From a checkpoint of a small mixture-of-experts model trained on Wikipedia.
Size: 10 layers, width 192, vocabulary 2839, 56.8M parameters.
Training: a variant of SOAP for the experts, 632M tokens, 4819 steps.
Below are experts of layer 2 (counted from 0) of a mixture-of-experts language model. Rows are named router (the router's row for the expert), gate (a neuron's input weights, with its number), up (a neuron's input weights, with its number) and show model dimensions 0-191. Each number is 500 + 40 x the weight over its row's rms, rounded and kept within 0 to 999. Numbers have three digits each.
After each expert's rows: a language model's description of what the expert responds to. This comes from a sample of Wikipedia text that the model never trained on.

# expert 34
router:451545513561438460512513545408458496486535442461431482477540467464540552535546496460520473471485545418459539447503512512553484510472524526566523505465465511529470542547490456559450512470485546539445551534502477535458504470534497462551556479551566470491502435459528510538552465516525451524544536446538455446537450458437500509537515511455527553446488552545539558552449454523571487481470510473523534465496536530525448511518483467470428539504485440424551543438535558446550489503436536509531518480460540439451547416480435582495477549541531563482501437531456476523511521517456539479
gate1:497510497523552474488569516523461538513488533530461525507488535528479526488458512544431457449516486463539519483460485477509489519534474552479471513480603514501543520488481463551462548448570436531516429520580433528491441472482572542470534517506465459562539438514527503535526488539510590548456395504425547527492466554472619486452527548514571516425448555470480510404580521475495486529493520470476467510500502529471461510468443516539474506504562472526556463444461476519566499539506471526442398514444550508501520539592525473551469469530511479505476461461476523487443496507495526557
up1:529502522519424502493494449459457520493520489522519535539488512535480572560499492523550516465543487533527580486504547476564463482556445507505495500571546542496460509506517491559450541526526424469479501472588550461531511552483513580532577535470472437534511537551429494571456547530502464485524476498477442514467499406492520580536474502469548461600521494505559518493521546472494489542503501477430537492601533482487456424480512474537535558488471492490513497632529529478432460549486545540451526583525501462536440432530551442546494532520461516470532518447470473501444452513488471516
Prepositions and table separators

# expert 16
router:445549524476495448495488484483488538474566463467434480466565490481496476527528516480534465521455454511407484517500553548531477512466502492515504509466523515574435488499488485517460515497441575519461505504483432546445600475566501444446517486537553495489511533486567505515496475526512467544518510455509438505578459467440550502499559491452570541561510616518488559523483533556529498491516580521551484500485586520514424583465477496538486538497484461478482629539516484552532513432512527512492534519501517470453574441465555592446422522556479493487468450461504519506533534509497553514
gate1:476519498432505516462533499595506445467504452476517544527460520509484482416461529404462597554497467512513482499480506507535483537457502536522505504506511478523522511439518474481492445551519485434507543535444485520472456462436464513528436527494566503444513567523436532543484481455530507450519462504507468459522436490464461469438472533524515495416546560440450454457534502514568446516482498506557530486439460550532553498399485459567464530452517572528484545536552563521456440439541498539440472487469537471475519590498497504450506553507520486527421523425534482507574503524593500494
up1:511561515491469538453462506393502579495548479520469538478552501524525518457539539503493547546535473500516490502474526527550541519543477517438575484479520421480473462439499420454518506453533509502438370496563521507460407488491459467539450443552418460422549541520514536487423483437554421538511483491519466431518538493477525525470435484474505493495527395486524505481468566504536500537472528493508465425450500506570488446489520455509494517494468490501425470552504493468504566504469487552463486548525452517510460488528570541487479421476435494488450514493506499500459494436423498469
Capitals R, N, H, W

# expert 31
router:500494501487462539498497501597524540464506451488450506467470509416449471423512471491434482513490525534542471463508557459449420486542526462481488533395449536489487456513568502444548493546498493493528554532548482516533477477571522460526521530532570451446518495512500481503542474521494529514480570484497503533480548492529537509500544479448584523471541550483510468515484500507541528565495600456505455501493482527582466433563423377471511558447534547568539533496462503464538576483478515533546422426457460537463457472487547483447472516502467537457502424468458466485494464479444552504
gate0:529488485501471589514552499514493523506512445582541497518525548557525459482583494482537476467475453469472443446505584453466483504512476564586554518495625491497471414543546508457503492523444573529507457518504446555567495486537523559476517482529491490568507532511453496516444453471483537530542471447459489471443537519488527391562486472470513498520474475558498481515548540520468457447480531515504492571501510519515546453423567483494569552514462438501519601439504476460497478488495506508516495444524505525485427458450481436426522543437479578452442527486498547505482491507505477530
up0:495502476498540416484376501468521475517482521480505487471457499456501540456437526555444513509519544479579562553450485538488529523472437469488434494485375537534525545497461500503491479482578453452512532504516491482469477537448511509538466542485500514489482483444518513483562493549499475459466566511500539542537476520548444586446522560538495480475541518425506461490408518506497507559510488531499515437508503468441436526618446516491442485467561556495481398504510461514482527493508488502482491490475411523519551548527516548525508437532451407550534457520476494515502430469544545437
Periods and decimal points

# expert 3
router:450546514559437460511514546407458496486535442462431481478539467464540551534546496458519474470486548419460539447504511512555484511471523526566523506465464510528471542544489456558449512470485545539446552534502477536460502467535499461549555479551569471491503439458527510538551464517526452524544537447539455446537451458436499508538517514455525552445488551543539559550449453524570487482470509472523533466497535529526447511517484467471427540503483440426551543436535558446548487504438535507532517480461543439452545414480436584495475550540531566484503435531456476523510521516456538481
gate0:508434569493543433515540526560462534490526503420503487522472450519495486476513544476506485542557533470535450501524445498448485556526603470459439555532427475455515488538521518553521509538478408499472469564482480522531475491402507545455490498496435509506542500539487573485502560500503573516513420474483478436540489539553520527546459440438414414510516523546474514488533498500441500478536522540493424478507430492478505470528487488558490557589520527426552450502474502503511433508481460557459530538520457470469511517485537468527538500576490478453482454511522563480574513452414537460
up0:444508511534478486522507510561536493515515517457526414494493525490557476482460537502506528523474506482489534459552539490537535516455515524526461529584677476426505496526557494440472480457512418452457512515538419543508567470501492453471489586410481532526552505514555531480535517541522546535411457538488523486496514518509513420516530538502491544427486541444542539454518535489482496523516510501457509559551529490502531465516562528568493526548520528440568532546452502536471506539524542485472447546493426481533546450463490597503550504533545511465472451473469431517457507434450527525
Mixed capitals and fragments

# expert 48
router:536467517411588479473498510524498529444487589491506500456454587478510561511497492518467481591484521501445485439525473542482496513515460507519467490558508328501475484492518507451477514518510494515443487556523461528466486533527480492484512523461509478510508463450547492513451549505591552493467561453470491536409470429547548471462497507460526475533476565475486521535467474439468556510519457404488537535368476505528507497578474470474500529526460542505572430536499531504443452505481440533533540504515523507511528508488590544484508489544441443486540559479520495545486463554514504484
gate0:511473498512490486468523512498524491495475469473477453484500558494512502482498500500456474491526511453474521472468506486481455471508586500445435520540468498482532503449480451510520482418493417471415519539512572528506439494480533504517478476506477459566498495489502493427495598436531523556490485519513515524530425464476520483519507528496508427527601466569518513483554508542477456559588554516522451481445550465554567418504490520521471521489505474530487511455496417501557421427460431493422469556521594542468459429491592500483451487502547440518556487446532546500594527539424532460
up0:518512511518478479529433476498501504509546547510565558516493414486462484493485483492577539496447506539502495459515458538545516513563424500537521486475498532516526501529493551464447522583483568504545491441483424510492572463495455527453493555580535518474502460470469484549466471558493475443500495494480481448461538559518518493504463452501477526480439494427499534480454505534523515440451476475504525528554464543440454538491497451499547496479537505479515533555522542468490571565470532461556570430448459439507511533522358510475517498446471596493410560559510466513406529484577493562
Definite article the

# expert 14
router:447544513569444458505521543416462489489537445467433483479540476463538551530557494465526465482481548417462547447509517504552481504465523527578520509456467497525467545550493464553457506474488556537466548540498473526445509472528498454553555487539571475496508442450536511539550461513534445529533534451538448447537450467424498509531522506455525557445486534548541553553448462527576484483472517470529533461507533521523452517512492472462417537505490453415559533435530557444561482502426533510533515478457550450469545459489442591479478546536530540487499415537454471534511520519465540471
gate0:505505453585471495565552433448446427537540539567522484504504550486484467582534405548440488528534495442501498536539507471511484441486536453493451481476504531510482434493487531462571501497457484577502478531497449494468521522539472474472548432460518489503508526435506454525497531492505544536449542494486507539536480538520499478484506468542530524475477452466539475508525546590372541551518514525478431526570525481454475557455491535485475384512479468506429418437540529492504513506559503535463533442534542487556466515442552549470533476502530508423480505549497492480462495532614514483
up0:536477458480581549517570529529547573460490410446508507473504472503469503492472405463536572518489497524492526490442481510483512578521515518509491449450504478424485546491491443524411490561541467504490535494499501517530464522554511581518358523579514460462487519534538496488489470512492469492476544488499485535472543473492573528517513536467462485516409510497507532501510547470520530421422487492511488471562547474534474483487517507488563554517432531380490520454529545517515478456457485397516580503533535556459524494473456408534526478489483483469462540479526504511515516513410498566
Mixed pieces, -ual

# expert 15
router:497482473549506534475499531576459441399476523495554502492564489441520572503570494463479469502549533464516490472497464524490412517547524523538503516560381506549479472461516563384443491475459522479498538554539537554485554423521509433578509521539455512568518561479490503506485527456562518557512544470586477498479527474487484489494520545465544536511440421529546484515486470549489530489463514513522517432468508510462467489551473395422560546525440459559556474481477533506573506451401503481499565488455522460460491487512438471497470530500513550474485478492487508524508480524511485508
gate0:458442491532422414521453519565452473548535449545462494509472457443573539458547482484512522501499555495482423459502507462577505537483511510488499521499519496471548545484536502490505488503557456570488549551502461428570589475557440520509512501486478469499478536600478493450504509492456593463470482482515502508451502556493577474550554548555442528507514472491481501520523500508503495519534509480470459534501474574529521509523501565495489492446460456491472540512572579529557461429465465570615529504519500525466465532511469391480479520457507498478536530521532463455547562570537585513
up0:524517495537498578490568565502508534517511514380439428499505539543530520443502489456473506518517452560525422467507525464566485472506416518479535470485576563464550506531453510483477463453513537526423430445494497550486513493475508462509510515515512501562513509512515510497549505481453473486505487550537516512474528406544517428576443502493489459469553476592458577558479482474425511507481520519531472548535448492480468533527469574519520500399485379495496447546454477444494503468416542526531470481469485522463421519528461528514491477518466536496493486439556524524541547434444488511
Year century digits

# expert 49
router:450546513559437460512514545408458496486535441462431480477540467465538552534546494459519473471487546418460539447503512512555484511472523525567523506464465509528470542545490459558450512470485547538440551534501478536458503470535499462552555479551566470491503438457528510539552464516526451523544536447538455447536450456437500509537515513454527553444487552544539559551448453523572486481469509473523533466495536529526448510517485467468427540504484440426550543438535558444549489504438535508532517478461541438451546418481435582496477550539532564484503436532457477523511523515456538479
gate0:517506436498502620532487442445589526527524479481456428474548538502478521528506546491534460496483456486529444431502504487522516523473472461498481498465520460519508453518518504375487423461528467502547474447519481544512455466527539425544519531510549493526547450443514515446514507484493469521476421562567504470512501470478531517516479441454433506536512489424527526510539497457516502568455425503513477469448442533490508463493537545472533445502520549505592501494528538503476535456598453506465447497426528580513542459453556454416510542455506457485510620452510479524480491495479511443
up0:507503381523508446459471488570487519446561454447542494485461500509521480497510456457526560487550507590528499617532495490464509507435461510531508497476473501512519470550451464455519499523549498534542430553477459536464504527476442482467453421516460522520559553591470512484504502517600491573536512512433552531469471488543448511477578498434486452460489544507586503444479494546520497521511424503520475574527429559534475497501475478539476516510513457460471512495514469478479484508454420537523467547491535528410510492502527564470442449512533455472564487516523493457584505518442520566
Mixed word pieces

# expert 54
router:514502510462494486525457488537507519521489500499537516570445495539535505499444487475460456524400530496453461510526552491549560523498470491544517491449502547581505448461478575459440442549492506498594473510506534491479530504461492582509488447492395497550564553538544511438567540497549437480462562515462488462496376495559498514525534524490447497574493483429499516479440468453562557448473540481523436484584492508543519508424466456551489513455572457529493545520492482467541509483506510482555528494573469465462513503534445455537542485532545489440510531494505503426426454481486566483
gate0:492485464534515514502519469527424452556535521495518499468458539435530407508491503463505571495459507514495495491485535433484516499547570545470481525490476498553493446486558492454554503482445447475444479541496493512500467529466496412580528522521486558550443564471512594464464528440481505530394480530469473446482533447532487482488541544564464410466476536509574518516487452523547474481534438476474486518484443496553573536467523541553499486502521544528439489526445506544535538562434499499488559561574520507498492490584505584422545455483488524464538527508448462549446481494483579449
up0:491509429531483525568518491524436522527515504470498486450501528472531456486514432437501571427478494491490488437460578491502496460521536518474495531495490498545489468501559530418587531485454484481459477480479487538483468503493497454533530527477509487456413556438498529543520531444425463506402464488485486483443447476507474501483595480529550474473470552476533515481487506483556488438543472470499495525466415493481543583460523527540545517496571567520429430500445520531540552571452459504502525513538503548484488483570524569426575490450499509486504503540397472580459533477471590468
Two-digit number pieces

# expert 38
router:504488466460473491523489572472461428480477441485448508559578382460565509501461476463494476555479494498510534443495490564526465523508497525518516491380480508530485541572486396501500531537495503547404512484457441564468439499485487505592489521457580484464503487428500511559523522514531512508563514493477481441537487474468485526546477516464540492570400533541530518494435496485551507523485534451540510465545558515537510542525545475497458508493456463447517468477520511400544462519405461496496456530473454460437517463504573541477504557499509544490526502526482462503505502541415553475
gate0:466423488516495468523613446497534479521442410530489464490557552547499485508486426533552499532505562459518451506486493572456487562539449471468450497520550564469548557541465521450566556530571539504411451515525566502476532503593477498492452513561511405510441523446499492485449520550466449539503483511492515471434461517467453509436488482429476524565478505449518482536541578462474494546522520473474432477527490531534463474496437566538499519473569544515518542469540538478498536502489444549480423455523467545561537500490526481468513523498544501467504530446506487407511486529522531518
up0:525504584568591535438484530518494528505522497472530450522452443480531530508530475482461429596456475467529513481580495518544499516529532521565520527442426554455553476533570469505472436474496512436538419536528506471470499544516631506511511509521468542450533512514492522468501536473522503578504440531554552489507533618535497432513507510531509493457500485544475506450486494547521518481558533518508502494500557516482504482493499483451517520556541551489506537501497472452527482529463499535497531580489492510463499524443548591456494542494500468528509442537489462558358466486405483545
K, P, M initials

# expert 51
router:450545512562438460512513545406458496486535442462431482478540468464539552534547496458520472470487546418460540448504511513555482511472523525565523505464465508529471544545491456558451512468486545538452552533502476534458504469533499463552555479552567471493502437458528510539553465517525451524544535447537456447537450457436502509537516514457526553444487553542539559551450453524570486482470509473523533465496535530525448512517484466470428540502485440423549543437534557445550488502436536510531517482460541438450545412481435586495476549541531563483502435531457475523511521516456538480
gate0:538492481419519464603524498443415475475525546538501528523506504493573482465443534505490411452547520493491471524520464474490547557481416496536447506549535467446536501493505537543486510511569487439530475541494477427512461520548404481479479493506522478463446516527508541437483519499536438464419531495499548469536443511531417471452497508540467534549493508535498456518534493486502430544473487472559519488521430504504484605504587492530447431539581484488463509480511555414424535524551514542482458540539523480515491456493561516445536394458506519455471518500500460479528523513552506560
up0:449491465498499474461492523453478522498574476508530567389531472485478453481519521562483532486575478464548531508481492452500482503468498459537582498436530522551508589455506548448488456495604465527556478560518597552476489530506442489543544546478467527417503472531496491454566415481433512470478547527449526491463479504537409527543488435493442523485463543491472478504512509523514603483532510509517476494532544535434475505524568454474509469571535506524490431503455558443565541524580566518492468526479502484486503454553497562484514493533526524504481571482462480420465495533525456534
Mixed starts and spaces

# expert 56
router:562528481532430444516533492483451499485502478485540499463533531409448450504480494523501447527519543531478570520507501532569481483501509533438509514517539417567495461551506546546519534553497550482537573528420531510518493396533519479500550538481500499516498524614482558458527539496563555509547540510495466493536553462521540467436522547535542546571456487468586505552515517523453461449468446503523494437486569499600509538483542441429475543507481494574521492561471514483505450482530532490523465474410466509463546546487494574467482522420472484519490548522478523480511509540427546448
gate0:471534477481516510526500509528525499477555583456526417495542503477475491558485509537510484524469483469418531520475527521491509479512473510443493451499459476540524555498522428465541494511484554541519459455473463509585558453529495497555525452540536483455490507509487513554513549471473526519546502458513487421486498458431498508431526587504485524450509469483577485505480531503442474483496538535535486469494479495519566550498448557470518411537467508567515495510443536469454477509508525489502493513462590543586464717478478484480472491479488496478591485533537468487579520555408507479
up0:541483443532518476519476518470470406516479396445584538464507490506487469503521514528492512460535483538484465439519490506551517459463531470549467494554486468507505484517483541480486557566520516571461509533450513527460527575473463465459464433509498450475537448532392516512479487524508485624512495493487563470498516483536508540499540486600468465532539580495525439536523515534523498461529508501440558571551546530497511451488532531599447512504542526472525522510497528530488480478445497451498447509505492499435530477462624460535553463564460520548393498454533493508476406529495467482
Prepositions of, between

# expert 6
router:464464449474435488490496552419524534434494537484461461470455551516545519548500494458511457442366537474486527485541487558516463469507509523518504492425481416491463542536471459553452501562514528467462483466470493469465537504465513520532539517507520477521471396461490536460478524487499464485500547467570483548464514483484512549512541521510526560488451525531515510508499443511502478550460511451533603495430544431501516433451513452393474525525499539480453530455569527487526509485439525484540411602467582473521476518488514486500471525468520551421503505464423492455503444550437515447
gate0:445470468434416491556434472530488508551516478468524506493498518473529536442432504497530500492470519587596454473485557475503524502482470519567484513508544520455487453557461518507476535437446517498459581496465484490489487531427494560504499524478493551517535468544516436473592544503556518465496467419511519538467541468500510447524517482465443436482484515515575435434481427459496509539535520525455503505514590543445501535502553509485503491502532508516484528555506657500424407477479480514486498467476532588567495527492514505464433489571511531473514609467499495464504516500519514494
up0:489588417519500431499585521502521550482489517521517534564509504493569415581465517458469482414486505547495529483428560493500541520514492531476526458439551502430451440413472460566499543530497536555466477503474501519482468505464562506511442530414480497502430460450548464525494480465547498481513496535485505468471534497508549507534490475553515469516527492547542493403582500508429509520532484594541494508469531459473522465490447554470482596524568475498494504512524571539492514567486494462479474530555531565518525439596503469501445468555497460464456503535459424509516518471457507473
Capitals in acronyms

# expert 5
router:487541509483504501493591539537536468425527533508456474418488501488537524494577489512507496407566519435438485527481529519513434550463506485572559460510476460521506531496504482607541501469533505448473465466472498556454500476485540558487524442518470513565495589500584496545519539513531391509462577457499534493516472465494417440503490504494553481534580500492484540455527516493565489604459609512482511469483534510468462516566428419490488509494502485537511546492508488494534495475552456496430511485467550570535470566479454494512441482488548505486521499559541545549540483485486498542
gate1:562476455519462470455504518465482501555558561540498586525488488470529487553464538468522551546539523467511525565447457497464551558481537505515487490515537530506558547493470533507504495472470538524364502512515535496441467450438513532464492548537481501553573570526543403478530472548537498494529530528450510544490431521508475542538518501511480443403507485496450545545485482468458514450515598464512550541502460493426521534529557511527531517513483464524466515532459527572420554478552525452507523530516431504504498523456537440523435531405538444530539452497533516527503506447413556529
up1:514476512482467513536519518557527510464459462482510524505425518536577527511545483479491499569508465505539505511451527524447507486539410490485503475490578450459474575459552437518498536505407490519537488443475533546492520427475503507492500464432511516478479529467473405526456518457493452477568541553541432534477469466476509523473492454506512434522499541540455483460525450498412537479485618495554513537485516495397503506583510490452459560539514486475496481540459433564472538508537525452465532530438485432550489489445527507552473590486580584476502469511583533464485556472509511533
Locative/temporal prepositions

# expert 35
router:526494542550510468503466520445444414409457500484512475563533444519513469474468534465466526562480478497462479540496540472479390489459447519517545534559478463491474519508486433480516472501495493542494464506555539519452469489559560560474490526466557499437445540458596465511598554495507492534514508531449553505473469478592498582474489479475515469513479485479446449483407527503491489468480549429484544439549504510536510578587423493532505554479517508525515540521417525589523527546478481465514472457555520452521528528523521421438474470554574526519489515548522484542499478493470472458
gate0:488525534518538571443462524521531498545511501461472494474499507535587512513398520483470519530518409545542506598541518505524531473371541508511520478518414462486524539556485556446427482488475462515518517569645479500524468521514534502524495486476511576483524488467536502457456510461462555475456456534451486462553479465477485610504483557476493517458520461513479434408507480414465494429556534526471509506529556523558513498507496487513458551433527516497502452536450543491446523503529548503475532452535455523413479491535487498432537532497548457515490510512508463522444505454498510532
up0:509496512543510607464436501513523477588458533556513409549503496477500542469453533578487524512472398453528483497486488513514482492461578522447478472512456473511505502576453501464489493503470477519489491531560480485471504542522558496491453465514480545471513473505581481479402509523505575508479516534458602459548529472432433558485509537548531522462520453525492547455415464459539550421500519494525531583546541468515490472510502476567455535489507489538484450547467543465434491477509556505499488459510414559439469491541498496420531487429582547519466480514508511553456511514555543535
Past-tense endings

# expert 32
router:450540505584470517497512548436465519487536442488436471472514512477552514531548515448535475435507552450464558460518503503557509520465518529567508506447484513518458544573528504550422498494472514534458571526515493544453509473519504422544551482547577469495487423449540512539549488530523460511525522441536453479590459462446496517513514507437496538477488548540548569539449439525536474466466493453521543467505549518548439500545446443477400542522479468468550558411529563471578491494430544507526498523467528454460511424472454584481472533538532529491493439541449483525512509524488517478
gate0:484486524542425561493508536574539472509510523597462456476454569518472431513470492406477517483552542452553460544628450533512489503554493512519546493570566521515487428512526580476481455477523495489581532453473490491539532485501489492496455470429484467536473507490514491487506535546487543490476459514448474502590513513547534472496453461469492452502446587458570526464514507472483513523430500523486499494517530544555506442527523432473544449483479532554461479482513582463512465537483503549492500524553527542544395507483519501563531471502489551593554543397489482550501504548491506495
up0:525542455480447615520470553492492496512486467530485458474400510498512442464547490471501536551539551472512463524561501505478552549472505475585483461538496445465469483537521512544505483493473473449658508386565443580507503534552447458504555466458466511519478458492473531460405498476485524505453506510501508494561460450536500483568494489465514355502461484456479466534457523474475506512472509522496565483511525500473525447541471560466470452455475556504555491471517568488486458505507521502481490473494517502555486407553544461548516458510492499589455490487490496527474455480479477456
Mid-word "ac" pieces

# expert 26
router:451546514559438459511513546406458496486537442463430481478540466464539551534548495458519473468486547419459540446504510512554484511471523526567522505463464510529470543544489456558450513470486546538445552532502478536457504469535499462552555480551567470492503438459529511539552466517525451523545536447538455447536450456436501509537517513455527554445488551544539559553448454523572486481469511473523533465498534529525448511517484466469428540504485439424550542438535558447551489503436535508531517480460542438452545420481437582495478550540531565482500438529456476523511521516457539480
gate0:444526579431487535493455569468564508539523433637498500583515508495563495511462564505424531479476479442507458512462458473513461495490478476476458515574485453555519497538477536475536515444522435548537510569535536525542480461560466507478474504460434502478475494524533515564494482504514508487511491506539486531476543547511478488411426482580493476488525421500562534494509495559491535545416513490491441491487494485430474534548495459449499415501511510456620592516507496442444467587533477531441487489482505509457502512515498477497520517557454498462461563468470475446472529462461500468
up0:515501560532519483556456428452573519450465528483514533527439466468477511486495508506525465562463592529500456572495569509503529482517476551505499446506492459415491498438534549560524493547500492549375528479425564516504490503441531559456512468484468543492520546486462493530512469499466505530460470478494483487465401533537525500465519561475448513486419493494519535482501436463627551500448544484515479494538581439457551545522464519518508473537515569520492491509471577470535529469499552547518572489502548499556506539532477419534548552465440496496503507481522468592467461474570507481
Scattered word pieces

# expert 45
router:454464517571540394513484549545502533493522469445495502484557424462470569510565530548497456473561499452464568514510523483514524506447498522509554491500567483511445535433477566442530515477553518450515527508568472563517541442532542436454525481521537480507442431494497528493542473458526499544447557508552457413485502448546526519507508495466504553489481552480524542529436470506506480478465569514485554490534548523510477515547436462536452484561463478473510521446518544538517488531506520445530525428467531495665485508511405528514471506544499549496492456533504480521503480519454588559
gate0:529523506523534521471412488476528477529416492504457454555470521557517594477458453455501518517488469565511493515481535452470477521511562569476490510470501499508445467509485565402547531570472496399429514493575536444495552441457487498439468522589434509595473443551499493471502468458458572491461436561497433524551485513476478526559507511476520491510513463510545503479508502455496472569498451495530538503414485512507522468447481444481522542427450543456466483506505524516486565529553462554560527475435438464527466542463468464462523433469496486442501495491575457528498547488482516538
up0:533484464447531488498528471505517492533572486512521563498506406534560512532524500488585444540475520494552477454493514547549489564578527472526544416440479501525506514550466556496441477524585507500500463464408543503455479496467522524500480460475538387569529530458538455546479513454535497583478513479549514458460425490513452586531431483491532472474509476472488500537447423483469522474520527541460505501518529505501515544449530512458547436552481390539501581478448508596564520501494491488449461469502389526492464512530515486500527474508456476486555466557489507492490508516496566539
Table row ends, 20xx

# expert 10
router:485501468531474502488526544569496560424483448502467465452562580479536479475476486548554451517482546442450526464499488512564418510478493531463510504484525494453495507479521527471499509490491424453517450449562508547465473491591506458456555545504489487511550470521517507477552524478519464478524537527558487502496548532484519488530532559548512526593434437517590497566483493500454466442492458516531597520413507500500469503574408471475418489478516467485528496437568468561503452456510527553550477554512529548501444489510522519509547558501446517510502439415499452537498470451593430471
gate0:458482545454431488526426415544462502487574455524486583463542524536513449481438538492493443559506549525523498462481505556530483461540449500478494534481552506515461495514579486486467418503483517501510401477532503492560451499446518501492507532539558507477521532419524466519431530417512461440536479518532515476504537575461464511538561482506457434529452476543448454551470409415539486594480528486515507559441508427522539487536454534526457511442428501434478492510490464491523568505517528524370505508476475508486477522450527500520526500491498445482539440473560478510490513525534465514
up0:421459546500471505517487475476497469578486523551472507466593563503472431499474469503562456541466541506460432411517495505599526499504502556470490465423541533497468445549577448456481473521528516522494474393508448493516478526476532517508536473448476506466448522500516494531444513532579504482440575480526482498519573507505464486456517487521525463517460510439472437608469491467505530543504480533523457515487512481475470448526523523539512463493459560487507459538537404520470553533561496530503474483462494477494582528452556517555538465511462474510556398501421493469458593468513520556
Endings ing and y

# expert 47
router:505458543479522513503477522479524477384535490477530480505504456504469475505468496539525496548512594453414519518495512545528440453523511496523549429507435516533524490451471485546513502494514466521518479529576529589494548489561511535482524467533416489429533502429504465483532524442570484441428524513522554578545468518418463424488497505497592571529499531548587504505505491520517502486503431453570519521417479462495485480508475454500451480504494477551429465459547490526480550420429476499515463427489510550516505486481505529429454543457506531545507508600473510537526522486472491410
gate0:546479501455560508479457475484488464542526539427517534532478572532522485518509476514579505490466455523379439546521529502469532495564459547447484515522515474458519494506497484594532467522520464455474442526536544490572577451576497546485454504508493485527510643523526457517528482445502581449536512497483497487497518487497432567448528494516468514494494450585503441564545532473494546519496488471498510508425534493507524460476518438544398511553440517517482489490484471504487564471562528508543516489511579448476516528553494420433448478497530579550439458490542536486534525473460518523
up0:456558525536448507538549509545508538424471480547512461504510441474464534462492560485460519495512558483616534430470503495544499507412517477566519431514496528544470477503501540433508519493476549543538532523446438526444472528468466511495553521472491519461499354510492544502456504522517430532448429476486529494508497501505579445527474508524498464542539552417472530422450468545494421508474488558472479506578470469530457497545480567482563488484529499485453492544504515489497454571468455479500468485481443534528459522424476590536545548507523423485527543489456461512425494517526513459
Paragraph and heading breaks

# expert 41
router:487481495504415465487499507543511474517501500500532504466494413425436521502465522472533484432564503471463508540514505505439554518441546511502546557424478469551501575477534474406549517481514471530549543518603485539476579471547497417518539583480509483552568537439500495619580506502513509458514522531478504513530565464471499600535481537494479493556430516480523501503459499484542524440495517535512473460563515491565478476481427519537506484426509462515506486421498509477484552512566522454559585459517484559468491466537501438413476525554505483490477472514491505563487519482528516538
gate0:519460482450498529453540483519486516523554527512509507500447412494547412488503433492546609433523440513458519495624474525511542530580550533592567494458542549470522517477473501425448452518576443482544491523555516490479506461444479399504464495442516472530535557550563537555471480466500488507498547424483548501459475525536542502478513455511452525507465505509520555553475494513524519480457490525482516505550483566511485485548509465545498556526496494534478435474462554546458495564529489472507530436591483468482561531480547512518454563482461488479482512522441500464513595491493451551
up0:529486546505494455582458519468480476521478511538472576555501584464465533457464543497472483526435510571459437490487495505536522482539519480505513456568509546544484530496461431521504552494453552524497572482477485519570501564615502511441506537565507444503553463443446442429571455507451508491543422453514472500507531470498446496531436584473506541533477462466424503453534476415439500473497513450520487551452488444517524516467511554484467483535547459539524516502505444526511526426438553486511552524418513496493490517502541481490515514546590463539579441504519434479511543514464505533
Articles and pronouns

# expert 36
router:468492520524451444500523506442519503570541446455443528472437583483545494491501468504467444494532468474412571499481561512500491524484510500574513571460553475505469543513454554559514507569519484573502533543580422532450439454430523533509511523492547529503491455511480520572540506499514452467451551479487423426506454465501428397548509494505511524526513503477524558503486466553519505467494454478510575528483535518530415491526439476553416493525513438431603522554540540460535545458478515491524429415494497489563475485479500529446567530534502526529528488494466462518524492500493503492
gate0:521463495433462468453524443544539498529479515469492492444472532536511530554585478610448533486486483540531505538455484479478547451461446487541525585483552511467488574439455513533519518447509551515532492559492518584468489502435513543469472490493475488523540503477467536494516486387497482483506487532501384523475501508574487465495506485481526551500505475465543467509570431539513493471511481470572529449452444552496459463516496517517539535473529445485512485466481469482466464549548426507541379528515516515616472444570501427557506459516510476510502558513425579497552497530539485495
up0:505506509584474534481406509391525475450453471481415494504468507530472537479511450485563541496450521486526518514513513488528512598559535517507556362517483542492497478536499536486490472555386422464564521448555529513538522488508521469511539508527467472426465553515505544461552503522453513527531484505505524552495491506499442493463427532507497488425435573507473481483444580440563490468507461527482524507499576454494512551475468474490494535525477510511502429498455488495445571458529518500496419528453472560432466528485484542492471454477540507511499453460513459513554492478400549489
At and p pieces